From a checkpoint of a small mixture-of-experts model trained on Wikipedia.
Size: 11 layers, width 320, vocabulary 8192, 86.8M parameters.
Below are experts of layer 6 (counted from 0) of a mixture-of-experts language model. Rows are named router (the router's row for the expert), gate (a neuron's input weights, with its number), up (a neuron's input weights, with its number) and show model dimensions 200-239. Each number is 500 + 50 x the weight over its row's rms, rounded and kept within 0 to 999. Numbers have three digits each.
Before each expert's rows: a language model's description of what the expert responds to. This comes from a sample of Wikipedia text that the model never trained on.

# expert 51
What it handles: Suffix pieces ic, ical, onic, tic inside words and names, such as Benedict, difficult, Gothic, plus capitalised table or name words like Total.
router:468625517478422462546523558418511498527507523541470478482473457576562572440498523485520448459524497556461566456490452433
gate0:454542472478520588511441491539477467428502528491366468541519551487394514506415510484503447457395563462488580493496466431
up0:538444547532498515305531489501482558507473519502447479532461524459514517551432464621597514545480597497518496538601447513
gate1:512398577426583393543559583436459474478508525548439509440570602547478511523468499580487522547511445553505533521479457516
up1:488549441537528531494388431478557505492478481540557447507451455460554560458459477375471477451553551461477412470549569455
gate2:545517583415511525500462516431475486466499471362558483485552453444566491478484475568446516442565532506461491476516584391
up2:501543571454386504312430542494472530470480420530425435491459466509552575522536491567480501498564565469388480477491467430
gate3:443601490449437458515528538389503489446546422503491415470443502496464494449500462471460481450492539530482482505649473530
up3:462517501470483432588515496475420503473517507513430498499433486534450541510568546377479418468508445535475449557574447470
gate4:473628463447497478522416437541421474474496529539475515454543443472555507405536557463534463497515518553561548476516517500
up4:546607534499481507525501502424500463490496502528443464488499421533577505433541510525535492494591511522494524518614524488
gate5:409550506444532413545442513498498497567454486472502435547507450503570558433493579476472495403546507622482573468533524444
up5:523532550579468575473508519499547499474525491432466439541465500475531471495435454478557427607484594503448410478488466508
gate6:591534439485403503537525500417494479417502581541470511439526536491524516351457537519457490483473587622519562517423454555
up6:522435476501476565514485512465579489425598587559542548499560464558510541376486459513478490478446537586533543477506490559
gate7:444443555498503541479600557507470595469550461577415506465549444524547551517511441532539547525593523511444506520379470467
up7:591564374517484430479449459446509506497525488516496427444402480429483427535486453485495430465488458544572481491554510513
gate8:389529466530505548465533555590537476475500506452468478508475518546557500453556471423480546578519456549518525502486509474
up8:592519417578484466515440523426507519508443526514409468499499521566533470548541466491526504477523607453429484463437423488
gate9:516561493523524579572401461465504410479598545543587380469470541511520458482419425550455466601396403452492584472516484500
up9:478498497480506595466502462491510385441593442505541549409460477522535464438448441549484503587429488536442500560494503542
gate10:447483498487476472509539564540555449507567572462527476458504494625503562420472483486469471467499454596481438431520481436
up10:475562431526504487557412511423502529459494508510542504448539514440512487471496431481508530469469523516588498381572463447
gate11:372534408417479516539519524516489489492471442480438492480522503580546525408571591394531504420395531503572486543497458499
up11:520534479529508454468548514436552437457494576510474574587462425532509485546500518405532518420423514453535454410446538512
gate12:446588474528479526599539482465530501470551524477449550542602427579447601510556512473551546566496531531543497527485368518
up12:475419460522447466455499491537478539559603468474527632527524545397550499544417519440430509553456530574399519469555530475
gate13:513551433512451523480573515522605481485531461558499574413392483544507520520504507534498565446563515424499489430505529511
up13:538485489588435537457427512491448492524550536516485472472469580408463531550459559454510474530500492487592511521426478456
gate14:551619496519549447547444565474426465550477476482390419435424516490448527536491483442561455447531524612444580452534513459
up14:498648479506438541533575486567459388470448590553491521491455579412423441411620567468516486508422524520493508464416390492
gate15:517534434424535434502419519534544531543437457527573389462587443495519568410486486466521482470547528422526495396541529485
up15:519503448489525490481551406465509497572552467450424552554555520500584485447455525535492501506412468474578444545423524550
gate16:488535506486557419497551533518380494544451500473455487445565534544586508500403482508545535471531464568435496495521445426
up16:444457444479477518431487471637459463537509517539474568608427409482443495486557559435479541505455455439543523597536520520
gate17:419583493504443550561445493512485539506516467548436490531452483491492518504478516465464533560521417397501541486618414498
up17:555462462548532453464492498486569499517575554481553518527601544482420489503500555546495466499510615517501458474455499514
gate18:506572489542471534508517504411458552614566461494448476567572472636506530463545516529452448461543508537464558517483412495
up18:538547576518495557603501481429516545463642514551514541483472463527436525514469516487442542462500309547452614470449555428
gate19:516566508497465486510514505453531453461532516535477494507543447472508544526548589434520475509478495548564512483518463483
up19:503505554473484487586434542552489444461455428580586460512504475449447557452472527613562540513570537473314511527512481493
gate20:424403531481507535507575595562439548521458459529393535479457486503484527470501554511523504448465477476553519528522488488
up20:542536553502539491489435441561494461643546522537585460478567435493515453581556486515486602525516473452500564434535418431
gate21:476491505495543467569535544515475493635511514510530527570599473579512396482529561412515500479495499482438476451590400509
up21:449515469485501562473527467563465464443491400447524450508472385561548463582482449403547567439555500579474502505453548533
gate22:506452499513457407561595633485520536485479473518458467471417507520524498539482402511526550535509548580418518486465477438
up22:466551450425537479420466446500597539543555466439593473511517458504451477322497600435389466479487354493525477467522559517
gate23:435442493494449506530485571527537505512491556468519499497459530464589525543477565579529634443521455451540570506491472538
up23:484427523463457480508442472455445511559451500596441545475528476552596510566551576469535550441496470457483582504567502505
gate24:425572524508522510555512596443557411525555567526477523529506537523532468430549462488452501512496491603515580466454466500
up24:526527546448469445443562492536461537572424537526345571491490450455455535509529475501550531516516508436465464429525545491
gate25:542566533506448491535496473496465519512438517498536482449470394528566618395564443509525528598462543468451531511442569478
up25:429510519525432578477504458551501483536437483443505544438598436452471543514512480613536498530523531440475489531463525449
gate26:478566550554383538480504512559568510419444491452545452581545569525429588526525504474429442487573476515459454501426482500
up26:510506449494524556510522534458553474586523433466428587476461420506498384496547498578596578517499607520506482555493414510
gate27:465498525480404442524453447502489447609453535371449500460513409516546522575446443489530452463487434352410488408532511428
up27:511580527509396458582554563474560403552518464483484441540424402574413547503650513465523479376561367372446503459531407456
gate28:540547481427516516519438521442484529586488464553502437412449473480511591528515544668546454579525601453562557476516449446
up28:486591530520455529483459510533390491473530618496434590480525431468504474448540451414526468473491517581505555614487515453
gate29:510510552448431406498568481532583478508492430486431504473515520532531492483443538541482500530444473503421435478506505431
up29:540400475495469458551510466538517582500512466511516453462459548594458479424502476511538402536407490553492555499520501424
gate30:472526507435544531539406487487436424486463441509516423501564538479432498477568496467484492529544424439355414540531562455
up30:503480475444439442429561492493495462518537485584547639549523468409554456531492577495543446550495540482512478393473473501
gate31:480510572527471616600495530475410535510464491462511418515497465505527536477505516537527492571491520537411604481539574546
up31:517570557486485509533525550480550518526523512521489435474486497477553421526466561549498552599569507453365622504583403544
gate32:557543420571462489532498546451446435547464528525515515486487419582469497506538492494459461427548560449500575353445533520
up32:580460455486553553455478552438497481490539483533517493446481348483570444420540507568475403475536539495519439452496526524
gate33:512511475441515458458450406436581544552535467512496458400566452475524618438449492552512516515617558480519497485529485431
up33:549520497515465575537543427470477489430488477564522437479518513565512529447427448572553481488508510433532508569540483394
gate34:503685461499472473616473447414563516522588468517504406520500462494536520456487568474485459545612442498546463536577434527
up34:496364457488598479496533493532475564514538573453407487527499568513453579459466447492490539472419508554500503441473550511
gate35:479554483448516535511489510530483542571526514430442536405453475474514462429525544461464475541466517562500583464617539500
up35:499505484533530495519581633494513586498456397519457421525526484522490587558513467448597500503539469464506430420506446500
gate36:398555513434403517479479487547504462448554371554544564446564504490559539546457521585521450429495569478447530438452476523
up36:505506450474547433532440518466471478529476589541494450487596524398572490472490411407457471512448550507562443529552491457
gate37:534580472452460476565493485539482488507551476498481476562532496497587526496554533357522448491582473535549564546435545475
up37:495493522549534570525476537531503493508456527533523481574489470513386536475446441501449605444535533400537443458523369533
gate38:433578439455416537509495584485493434488480449494501478448540460461482561544489479466487510502595462477473512459492468456
up38:523529571572592491480484442517542481601560606533521489614524478432469455470497554500510580548430574478468504528515541524
gate39:448517503560429585463513584577489550473473468511446503414535548485468550495492463511526392475461494461490505546507398545
up39:473601522413456440530561460546478513517499643550402498576548499477457429491537538410440463542511493482577465562476572622
gate40:478546552476568534547367529514524446519587456477506452431450500519438498458485550494475608537475513558412542537573520434
up40:473487557529423454456464424510593529473540486531609480450480546492404473484529538489457495477457505449492490505478546527
gate41:505519529536529541576473526507548583557502510499447530576528522427542459511437540501406444506523518465455497508460494488
up41:381492460502466455458521551557484468431592443550524462452508587532469484531490556438528542455526446494582555529487559438
gate42:485488621552415399575443492480418503431510485510594485618504480551553451502542505483506450434437613525436485522546478442
up42:553543478525557480528521495533520495519541414481486517481489463501469510498519508531532452481460464478525514435455424550
gate43:538551432536482419484551449498508444548553466527437513401551492501593440451480454536534568608400513563444548506503543409
up43:497540456440480458499459552541500559543524529496501512437529466498559523616436525451544578410382500544434540518549461383
gate44:544479504521533506451459501411432460485557500457589435437428581549476516488538502583442456486434429479436485461473571525
up44:409482487469568492561563523538443490564465586452527518601472537414476458496513418515537537463513420424533474456547505647
gate45:473492512413491465589487517461601468490545439526628494534504384665464594400529414530517481448590554571511527471527458449
up45:498439624489468466469512487507537500472516552411549506464547487586572479530471412558505599543589492420506476508538417476
gate46:489581553549502459534526442545608445441505533541578535457561533490536497631469529453448473481522463399549467518464458423
up46:474389526531542574451464499570485504451506489463458493516448518505480547443487439597455527489581519481507435449575518521
gate47:509534469610521539472508441335549500543494591562492519531483538468449509525465551505452371513446488557521578441510440482
up47:582515483439542463528467508582439517463529461491530405406552457487544437420569508441494479546518523551526494462480537570

# expert 28
What it handles: "have/has/had" after modals in "could have been" phrasing, plus digits after a colon or decimal point in times and table figures.
router:508521572470494502474435564463544487583509488498458469470526461486559487454417492507467489457490510480433521425519530510
gate0:471553457469439511482548522502411476417549579511396367469410513559603461467540505507559476611529485528506569478510462494
up0:429468513507518507489469577524520569463523474436505401489398505584533483534521537508536509492514457441477542463522550501
gate1:511501514408538532477474517498474519483454434417532497586603496464518510522545474568535469490529514520542540513554538626
up1:528540485435504514531394531571493534500548438528527426509512524497566464506540430437517469473466533543546442426663462510
gate2:540526491545462494558507597466515436549532465518574454500498525508528518511485538604488482474504509481496477510524395444
up2:485503525521578538404480514531493551496505431520508605552434548461526487522452450473438510483463463492529436561540506443
gate3:534477424477491453472524566529506494502518405493484498477536550465534461379550552412435472421497455439453487487430539524
up3:480459559465470579477381502518525468472496550478560444454528469634558550479450502470463451498556555497505537492490449425
gate4:481516587519460535483481497544538451536497585498459462521557472508498476549484533459459570542534534502495476445403410462
up4:524474530523518535518457537531518492447544489426538483455502523523547487460547531482513434503390532499507428541511527557
gate5:464497467466528534542630524470494488491515480513505492534512575534425480557584547504480448481500585554536487478492441513
up5:498505469446568467575454552549491603466493459497574516445548502540542562488445564443488494504439533463511442542461499428
gate6:423498452512506435573463542473482416538568497456470410415403464494493528499516484511585508597458514606532589434445539561
up6:409552465524493474520519504553375462531491497422559442450538450505465502495527445522512563594569527511516514452462481613
gate7:570531555508560513479510501497443451465434512425424445421541449445503436537440473523456482480524537439428523534477576478
up7:493478494510487474482486490417481445487461587454432470483504495490417473474396432488463563576494474395427531537616549540
gate8:400494510470538465521534606499446530612441524443488443466484459503501523448597518493479578496580458504467490448519545463
up8:486519522494506538504459482482497530414496535542556603472515542504479514501527447394525426493463505485505520532426471543
gate9:491523569573420561487525475465551541514516496517480455560499425534512468471524522473498473504437455528526513509504476488
up9:582448628577467548434494473560563464527430531464442500483537396439469464460513646484543435515482455470478550478437512454
gate10:459558495531400520573578554552468504443489425514564486451553482537470530499514404539442499464469518465574430435405478537
up10:494518504609530541502577488547550490527500500553590511490510450558424458503556604475402382568542520499525450496553348563
gate11:552576473411519473419512525438551456488551467522503492447555483493573451483425545474480467436527442479511494511521468475
up11:361542491512484535497487450508523441426531523457524500556548443573543406450543457549609479506519563474518477469513426426
gate12:483520405474506507520495561523465546553563410499544427473492481476416589487510613476473525466537574510546461414452528483
up12:496504498556479501499471528445408531557511543470438543459508477416493440415403461472525608622497388588569450556634489451
gate13:539520528470515442502482608509463466484519534526524529510486528524542527480495520517500458515540477547586488472456513518
up13:538452568485528516521492523513423418472386506514466544504526464575528411599516533583587496530541491515500441489482595515
gate14:519458543531471535552440542470501388570462398489537345377496565475504472450439488462503460507432537511540494446442548499
up14:462412521487468502496471361551500479471502521562428470501457561506448461526481476606533517469581440427437455516569582522
gate15:433538562425377438538465485514465520527598503486490554421519486430542417424456575518487535531544544395441528502486432492
up15:523504548478448488541412486511467552558555441426501484500575501479543460464471525520440413487510466462517499643524573520
gate16:506463494530440597634419463572470438441479509475528443484540490547524494463546485408487563426526624479506512496476523563
up16:527511507582525483522542563389498548537525479483478516470430531521533505511451507454532419555528444537530462551535579433
gate17:446510476422490489510492470577473545491467495396471489493440454474627489459544521458473496496508488471498415431462523536
up17:493574530483498518494518439462481469637494526553535442562542519551479427631422523417485513424537490497468571480497440581
gate18:430584450455511509384404515577567525513473503443509522498515496432566525559459463492536517486488508543515480573463482488
up18:496549522451511438431522457496447553534445456535489520592554488506509558431481437482568539549553542422520591531518470534
gate19:489510414464562531507546520542504548587554436477505522475558451496662377409407625544466545549487474495504483472454453545
up19:416493453546497485622492573479512456499497551519474487491527535554426507623574563426485475431506543549645587551481442458
gate20:571531500548318536550480553526468313504549505429383486450542457447549451447478554579513519577550469483468563391514511517
up20:535483520494543444462412483410541468483499584465517441520537434461464539508515519504443531418552505509517436414391533525
gate21:452596519543518524513451427507490503518578507555546469521539471452576539522446558482445417507433544608508478473566488394
up21:568507575528596471408456467459455520555498478520546473432426456528466640447480523633452514509372505529528461467535575463
gate22:551599525515437471459488507497469375467507458489519609527571542550569524439529525452437517542548529572554493490471471435
up22:559529532503414447516410511502547531488495442597544561476515454508520470495419466539430547491536525440439444533484553372
gate23:489485578438394520577491417527523414491574532480452436433588489544501503493423528516516547515505564554539487410485545496
up23:465492485456537594406500560495508491469562563547481510514499474462447485416446463442493433559415459461502476527417534470
gate24:463478457445451534517450596478469516479551539543491453470428413550477601391464432396480524479514576480528505518576449546
up24:496486610588475584391443469493471485518498616539591516536530577481494538490519430481525518534480465514509498492374474560
gate25:475482493443496439470505533517535431559493509502518575526508534412537454495431538557382534488625524503638485484426491551
up25:521542440433512437613535490508454496452534475511493555544442475564539464576504488510551457573445465532474434484460460453
gate26:436489444489475586508580534489570499553490482465467462551594464501560504515465477529552511495480592486367560455556475529
up26:446463603496584457487418525489544518523477584462482525466474528529434515473389523495561578531509443406475476441515525589
gate27:546531484478456484516436546519415460455449498556510502463459588512639592453555510483445458490486545558472506507375461477
up27:556569456507505472581477535428449520460501530529501428578599510460500569480504484504535518499489495604460522439417423537
gate28:502486514522523491539495555535411482427528442489465518518519477480487457522518488529464590535416570523463562406447575514
up28:497549425533520512478549444467549560623579490494445503481451437545507481446394461508453473408502510527470428535609461515
gate29:497505509591544492469416498446606600597536476549495459496519411481465491448442530467589482515515458470431444483639492509
up29:482471563558480457462503563468554501544525520497550470486534500595409488527457490453517467479397590527494485588444499493
gate30:564521477530447455526413511502444511499575508546525464501513499549601498514425533445437541522502436480475491493515488500
up30:403532590485398561533551498517399435543512560528430437419546505467465528526551533539554557452502546498513548456468544462
gate31:558522483556526585483445533473561442363455425502371537498583447518443508524438506471478459543566488389533439442454532592
up31:523531486605454363422567494472485527426513533376426532459497561528507524574470548464587552499443483531556575436449497523
gate32:530575511506574550502538526462603484570604494444470498444438583514555528453510495538410394512517441552460509486441453465
up32:409504466532480480401524533487399596558493477476557493629476517403471457490511496448514525490552530393538453517535468549
gate33:477599519509531509486400528493560524484535487431485484498510475469543484391525415508453518509388588496575506487617562450
up33:536499560509501488465556559540543586571454492523461534518514419511557453545441501519531540470527596492468466506553505480
gate34:520437512543551494491511594498524504482506539487522546570538556545559428544529434482524483475451485491484510488581493628
up34:462454556476441564498496436462528540569485559536500538492493423524530498503527472488555478532492498515438584537495456514
gate35:469485533473463507458456499602602424522560534545570527482568458545544500477582524557484479403448480399498460531441514542
up35:575531496581633485470478398421514553508562532484588508502492518491433496466557468505456399548444415537592513434467529530
gate36:502529484539443501540468532517470448612527566613495513571451589485556512539424479485412497500444520459530394461468501567
up36:608501422565574519533587490408523406462543636532531503479486483546474456538406472510523509483482467409528557477468547482
gate37:512521442536491524558588404416447469463496464429483540518572485579513511522540493545496556542452430479597426496517426405
up37:421503499486463488490498575518475466534505567466595508550465536442554534347517491542520541484514477524465552547535505434
gate38:441510463527533511517514415417573510507583554494447431473604533448519484510478470550484438546433523549550524463453447493
up38:512413549522498438508497500515534423536480557541607446481596481510411527475418514437548475432524460457466519510546515500
gate39:452444549540456564433437539462535438613604481516527464561462483475456515567550510487571486568405463575492439599485542495
up39:469462456500565512456586456416518514538459422496499586544546559453444488522513445612475430455467436372504481471519559594
gate40:400580528519458613558641550559489474502502463501466463461484431440541482498466470524529535509410439569477591558493554465
up40:380510485637522545514547521512459532511478506440528455506523506537593500474412512403491530537450570512458467556454544549
gate41:568491487537499496472452551508473456527477408567460491549534475509486533468569530492512491546379525514478425448502456488
up41:487571469483463433489544570494465485508505496504479471482445529494525530426515497555473520469494507607501432497480565607
gate42:448484508456564583450485482442507415596528449538498486503496451516517490531472607504540511560486488364519534360586520517
up42:605506465503494401504514506498548501524522542501452421555547544549477528437593624487495480455550439527514448468491452526
gate43:483491452514562498502384569599461431441550558481535562479460506510523547531399502464448486511423452456564489476494441486
up43:594514498431585449459573490436514559497517568556498453479562487533466491539551443472468524482610551428500515588470497529
gate44:510488517507548415490481522534575509489505471522562431497492486493501510495504443517468448467539470443540501502422471487
up44:472456628516543469489495505437509534430489443550601438573539522536525470548508448375563431500489398463598496468498537443
gate45:509519473468463524418539507473536559557568413427455554440491441458461481583528485469517434443477529471569425425514488465
up45:523421464500475532590523591477474475541481527451574514502541595518498608546501471571533530533545468504455549472477477482
gate46:465504497561451609542509517522530552502473526394502496521619653575515537445508532434512425383542529437520551499466532477
up46:450505512540398486408475527474431576561384568471495523557504577553447467441410445518505479450412541508486461583561495564
gate47:458595522547494401429475542414577466591487544552515477508494460478539481453454427524505550455417450409491546421512482506
up47:579516517386561632489539543507463504503527451426443449446505507532555582569461441582539557580480527577468502538470423483

# expert 22
What it handles: Numbers and pipe separators inside election result tables, like vote counts, percentages and "100.00" totals, plus party names such as Republican, Conservative.
router:407541524474557430454465555504518410511511491542468483497493523531550505475418576451415518483571440518485473375549459489
gate0:562531577431458544536587496494441510438485453494488460528479505513449518527492536557445488548504569568448498526482470547
up0:492544474505493498607476523484526449527533515466422331483416552481542604612475615466567429559523511484514599452524486501
gate1:561446511474521513499445533489463481529530422491381474463478507508458461439458522566493527529540451469448444478533554459
up1:515528500473520445469605464439498508472460528408618594477521549455536528510585525486452467450453619460551509363514479525
gate2:463448464453557510444479474565507499600475431545454553564455463516427401514531525444460438548418568474490449371583503505
up2:385506468586449485518473547520535479561516460505497550428515581525440477491544498570547514540525460444405483534599437452
gate3:492474551475499505505568544457511484546463418549412462551493402471539580539423491610439514415581459448479505424624515519
up3:507575592553474517480548487372502537541443470513429506546523516524599577549409396548526522415633487496488548496569467505
gate4:479562579457497462582514498479566442495519618521613493535550556582498548393429518465406560476494486572483471479509433456
up4:471540590451490469499517496402511435476496561483544537512490579515453531437481537482447510486534481528403417465558420472
gate5:426543458506508438468554414407511510489509532547452527518491580506534532554419544434490487441512477572416543573547499444
up5:563506517547568428528562546550476583531461563453561506507573411536568517471414572535536513504541547454508542443389544578
gate6:305491478442410442486399451466520509506565489500570480508491536510573582463569499559536543534439451528497501546374461484
up6:574534456468585531480524511454480503508481470528436485452577465450452523497532522463496524466468497444522497543450484471
gate7:466446497413465519542542507551550507448481388543432516489480555635491402482510515492456499606442465587493460560532481473
up7:520440442532518522510465489434559502507450433500410507502532570543534522501509483454594491517499411579506571429487536496
gate8:516567530429525524508478533562482515598535524532548498457517558434531503516488568488436467541574533566513465455498457415
up8:418568526427461544427500544436513473548484567494582540486446566400483466499503631453497463462611454605556418480498418493
gate9:453565517531486476517515598561460441444579435504445512481494530543515443549465490527422516491498526515469482445408373496
up9:523510443447549542459477482425526522519434593483612476498547485436515577487473446432510465470507485504598588525568563486
gate10:467517499460427614444605497451488473459509531477583570495512652398508437461515538507553470500472555486514447517450493534
up10:408469509577534519586469532487523415607498542522546571545459553455480562479434581485465439550501480478525524430511503593
gate11:561477489397472499514549550554472544517610394478587408407542522474464594455452443547386486453450468446460445425496515485
up11:506481535513480520388567469512413522568530481409548484492528560431527526455442515556427465387531522542450402501517509510
gate12:458491440409506418488536488545484510479526560415557454453514562437532541459487457607468486518464481392443568535495515513
up12:578546498466493467490523618500598560514519513568509473539534473510537531441542423529491520465494514559510540483471428466
gate13:527519463500470486530510545588500502471495468427497514497490514573494482536516499552433465517480500400407503634495505460
up13:583504444498507569536499466541577516519500397515487512537506491560521556542468403414482456527494434522512422460527524520
gate14:487458477472565417476561518486397357469522482529487529414520522503453536485501488451437560499478542386496540446501550461
up14:469551542484475549573492483571612614456567541546526523574488644440534588579557470463479457515448547530546543529430433515
gate15:410514521430455543588471547434553465467480525552523409481479587572414482494557496491372426511525526575513416450476531403
up15:567504453563528529512509511561490606585503428573501575513575496404588568557434505473498523386586463386465487461617478559
gate16:479562527482493445392415500500480479500479384520524461488388436527446446602602459592455506562492600440578522563457507491
up16:475536408457489494621473503486476576448553538475547478485606602511504564564491570449493448432522448561495588536576458476
gate17:553512503490569504569533528518475519564498479478593487462438554593540523547464403571512508509551470512539436496530438484
up17:540506538462438512458492489518529467520584477515511474521498520462445534500520544544435443558468534554528511427450548487
gate18:573536445475512396491535615479461566480563462571555540495413505527424552466477421486413460464486559520477478386496467492
up18:437454426579460467573455455574512455545557590485501369457453601464481549512540569570512498548427450521506548652534486498
gate19:506534492465470556424490498543518606516518465567489553571494545549528446494496541471443518380509554537418437416580408511
up19:501460382517601556458519492508467491507505553505485518549533515580455453466486541503493488485529450576469519397506419541
gate20:474550483480489498436473558554457534521507463442401548530560432452579593488418520425545426481468435572520498434460525517
up20:543551503409516476464505454447483527537492517491480505552450488457546386482552452430450428500490589544505490515580480458
gate21:456533478491479413550507477447551424446471483519575471498495568525559469422435601412502451632540518632482452480571467460
up21:566477519498527424612453574557532518464506597499558432435489470460445564486607439631529501445538495448475441531527495510
gate22:456540439497555454514516466498379465512547521470511443464514375570534597511449537531534575459546481502451468483451493505
up22:487497498503575539556491496523440430542510517469530414482503434506590609543466482523574567524523452504411465542480556476
gate23:374541487445415535503421548537534415433515512516443507442535523492515512452514534428519476485541507500516541401574480400
up23:512474514512553514489459505513445484473462496585428475537540422587442571555497532478494531441453499558553560451367571586
gate24:584558580493527501479495490531589575474568547462526524497530423572515503450418437502460462586475604385462559503523599549
up24:456504473515469433488634472462525518561468505519422516468426477457501588527459601533495589514503474545459550523492478424
gate25:502416552509485492440593488406545542467460538511475544497567605521548457490460538476489427477463501528414513523516477568
up25:509510407518533441567487559543448475528479443496517564516556489529508546474484539561481467577479433469493474498480508491
gate26:434497495446508403484450546579527552512584478467490445508464523554571506516493550485500561483452485556459566567485457523
up26:480505496550431528515417463520423423490457461612557550441500524530425472509532513515479388504487530500572450478516567394
gate27:489553419515596505510514528517495543479536513524514383404521494471580523418444366538448554432524533484423472517518428524
up27:503493541545503539668512503471525513547540599568510476446467569543492580494462456505495518545491479518451520562542392517
gate28:523573488446422446484446546531437529480483496514478530561470550529540461476476538477466538445578443522471571426462503547
up28:491503539501509527537452495506600553514518462558566532431458560512539576505499505569407420581435528522508505533537449403
gate29:409471408462542453427550464585488518452549484562539535492601655518519552520505536420411569520481486461534471509477487497
up29:508499435558500550486477432452529559544521521491464564488478520554492503466540470530541523497371569533562566518515467502
gate30:510561496456397549559508510541502433427494473528533490468470544400504517507509468484513435371509502492552438473476484475
up30:504521522471487572442534470419530653425439460520492536542523543527472451413446521466425522510461533566477471526544467528
gate31:463594510398482526460482537541441543432515525410483530452462518502496452482465500530422554523484561532499550537547423429
up31:618479425496482483477479470487555503486529465531501499381578555514540432476570418487518503482466565482564479439532495416
gate32:439541512435518497491468482518464476499501513465378457531495565481485536385532490564537463577455586491512562556421510524
up32:589467470527456583538514450451594479549568482488544528412609489508455514522473406514451575514545441458491437507485489475
gate33:466550439455532574559466441429511550442552509420455502462527550562469510413531469432497490554570491412545496527403455540
up33:492574503476443419443509636474405497497531444459478423432500490512544520521478466522528597412381562583520553470478480510
gate34:475538533442437422490503497507554519479483490449530554508487534512494466465448520426389486457516477433517496470577499463
up34:528485554395507543510536464460625475495525524503541517486472463517506460495547490538535492580541570562495398545440423487
gate35:525428445378441393485488543454494446491523492459513457414501579503541462518416477526481469469495561454515427508531476497
up35:580527528578487518459552493512505535561503548486583447486466403464560511457417514524462552520569532486533525463471502447
gate36:477487572486453546558422538517409424520467478534478517493533426525404516500523538458504537515498451460629528453444481505
up36:438484512464459494443462454457427554468525505490481468522585572502472404460625503486472404469475545651472463508508446474
gate37:476585458504480552467422422476527451442573442445506493477406471511610481456564514592486492537472515520456554453540543499
up37:456538502438434450446497406470548470477506515499563606549378503380514472435496539520544478405454420492413509474557571573
gate38:451575543489432553559442554529539487528544510558494507532453524485496455554540543540505571533490475569479517426498526457
up38:541474445484504458461506500468465545513469481461449469425594426492527547400527517548514460535511515428519522559479433559
gate39:530494550372422488499492501429508565475514486454420458495477449512510630511468538449399457476527537512484526523559539405
up39:469489486546480436491589524593497576474482521432550554457577448530590522468476557602536544427518553429537548493559502530
gate40:498529522553544597534559472524583512462531483518582463521564577604581447495424418550435413513447479459514414513499456519
up40:555541530474561482520457585487505553520497463519393517537552448443477535487495489543485470563496463494535596591657474488
gate41:557461585529555502605529566493511499583519448486499456458441483488519568549543492555503478543479521483560557425587450479
up41:499529516448548610442465454556445548503426513540515513486560486470571475502548485432458560469477505537445500512558562522
gate42:509544500508470500521521508495458472416523438574460501495552496526619473512475500355456518597471541528536543480472575461
up42:502466472473468501499531476576566564582533528481504476451518558545464550486525513600503482429505486417468524581494427523
gate43:424419477556569504464461599516373444586522439603491483421458427498425490531535552517432527484417475533423563493433564460
up43:444488563541503501430421572485404423556461446519478554522438502430480494442471529495528499526505558478509549468443545460
gate44:427492547489497538462428523615513547546489563489508519481684559491558533490476555432448492573580398482488497546480525500
up44:450581502479460453522391479447524484504503422494428448561385572503533517493450523449445486451484483630638489476455515501
gate45:388498480513543519472484531407522489491456510538457654503580571499588437565450536451478548544542492493488544446552435487
up45:504460474501616511471620488438455437557415475543495562517582425514553363591455468528505509543526472478422508475556517567
gate46:452568426551515382469602511406443477427516467425480440480469503517533510604508503611525499540562524518556534530488459465
up46:522548471606490476492454553402476546449481511460437403501499404504502502506486525604538465489612415508545461561502449557
gate47:470530382580447443588465485544525467500566474531478503476428425561546484544511534531435524449443531458464399488496498569
up47:508489548510515508473458538473417495389517524447435501499486530482483403431490416543516436500475565634549482545558513490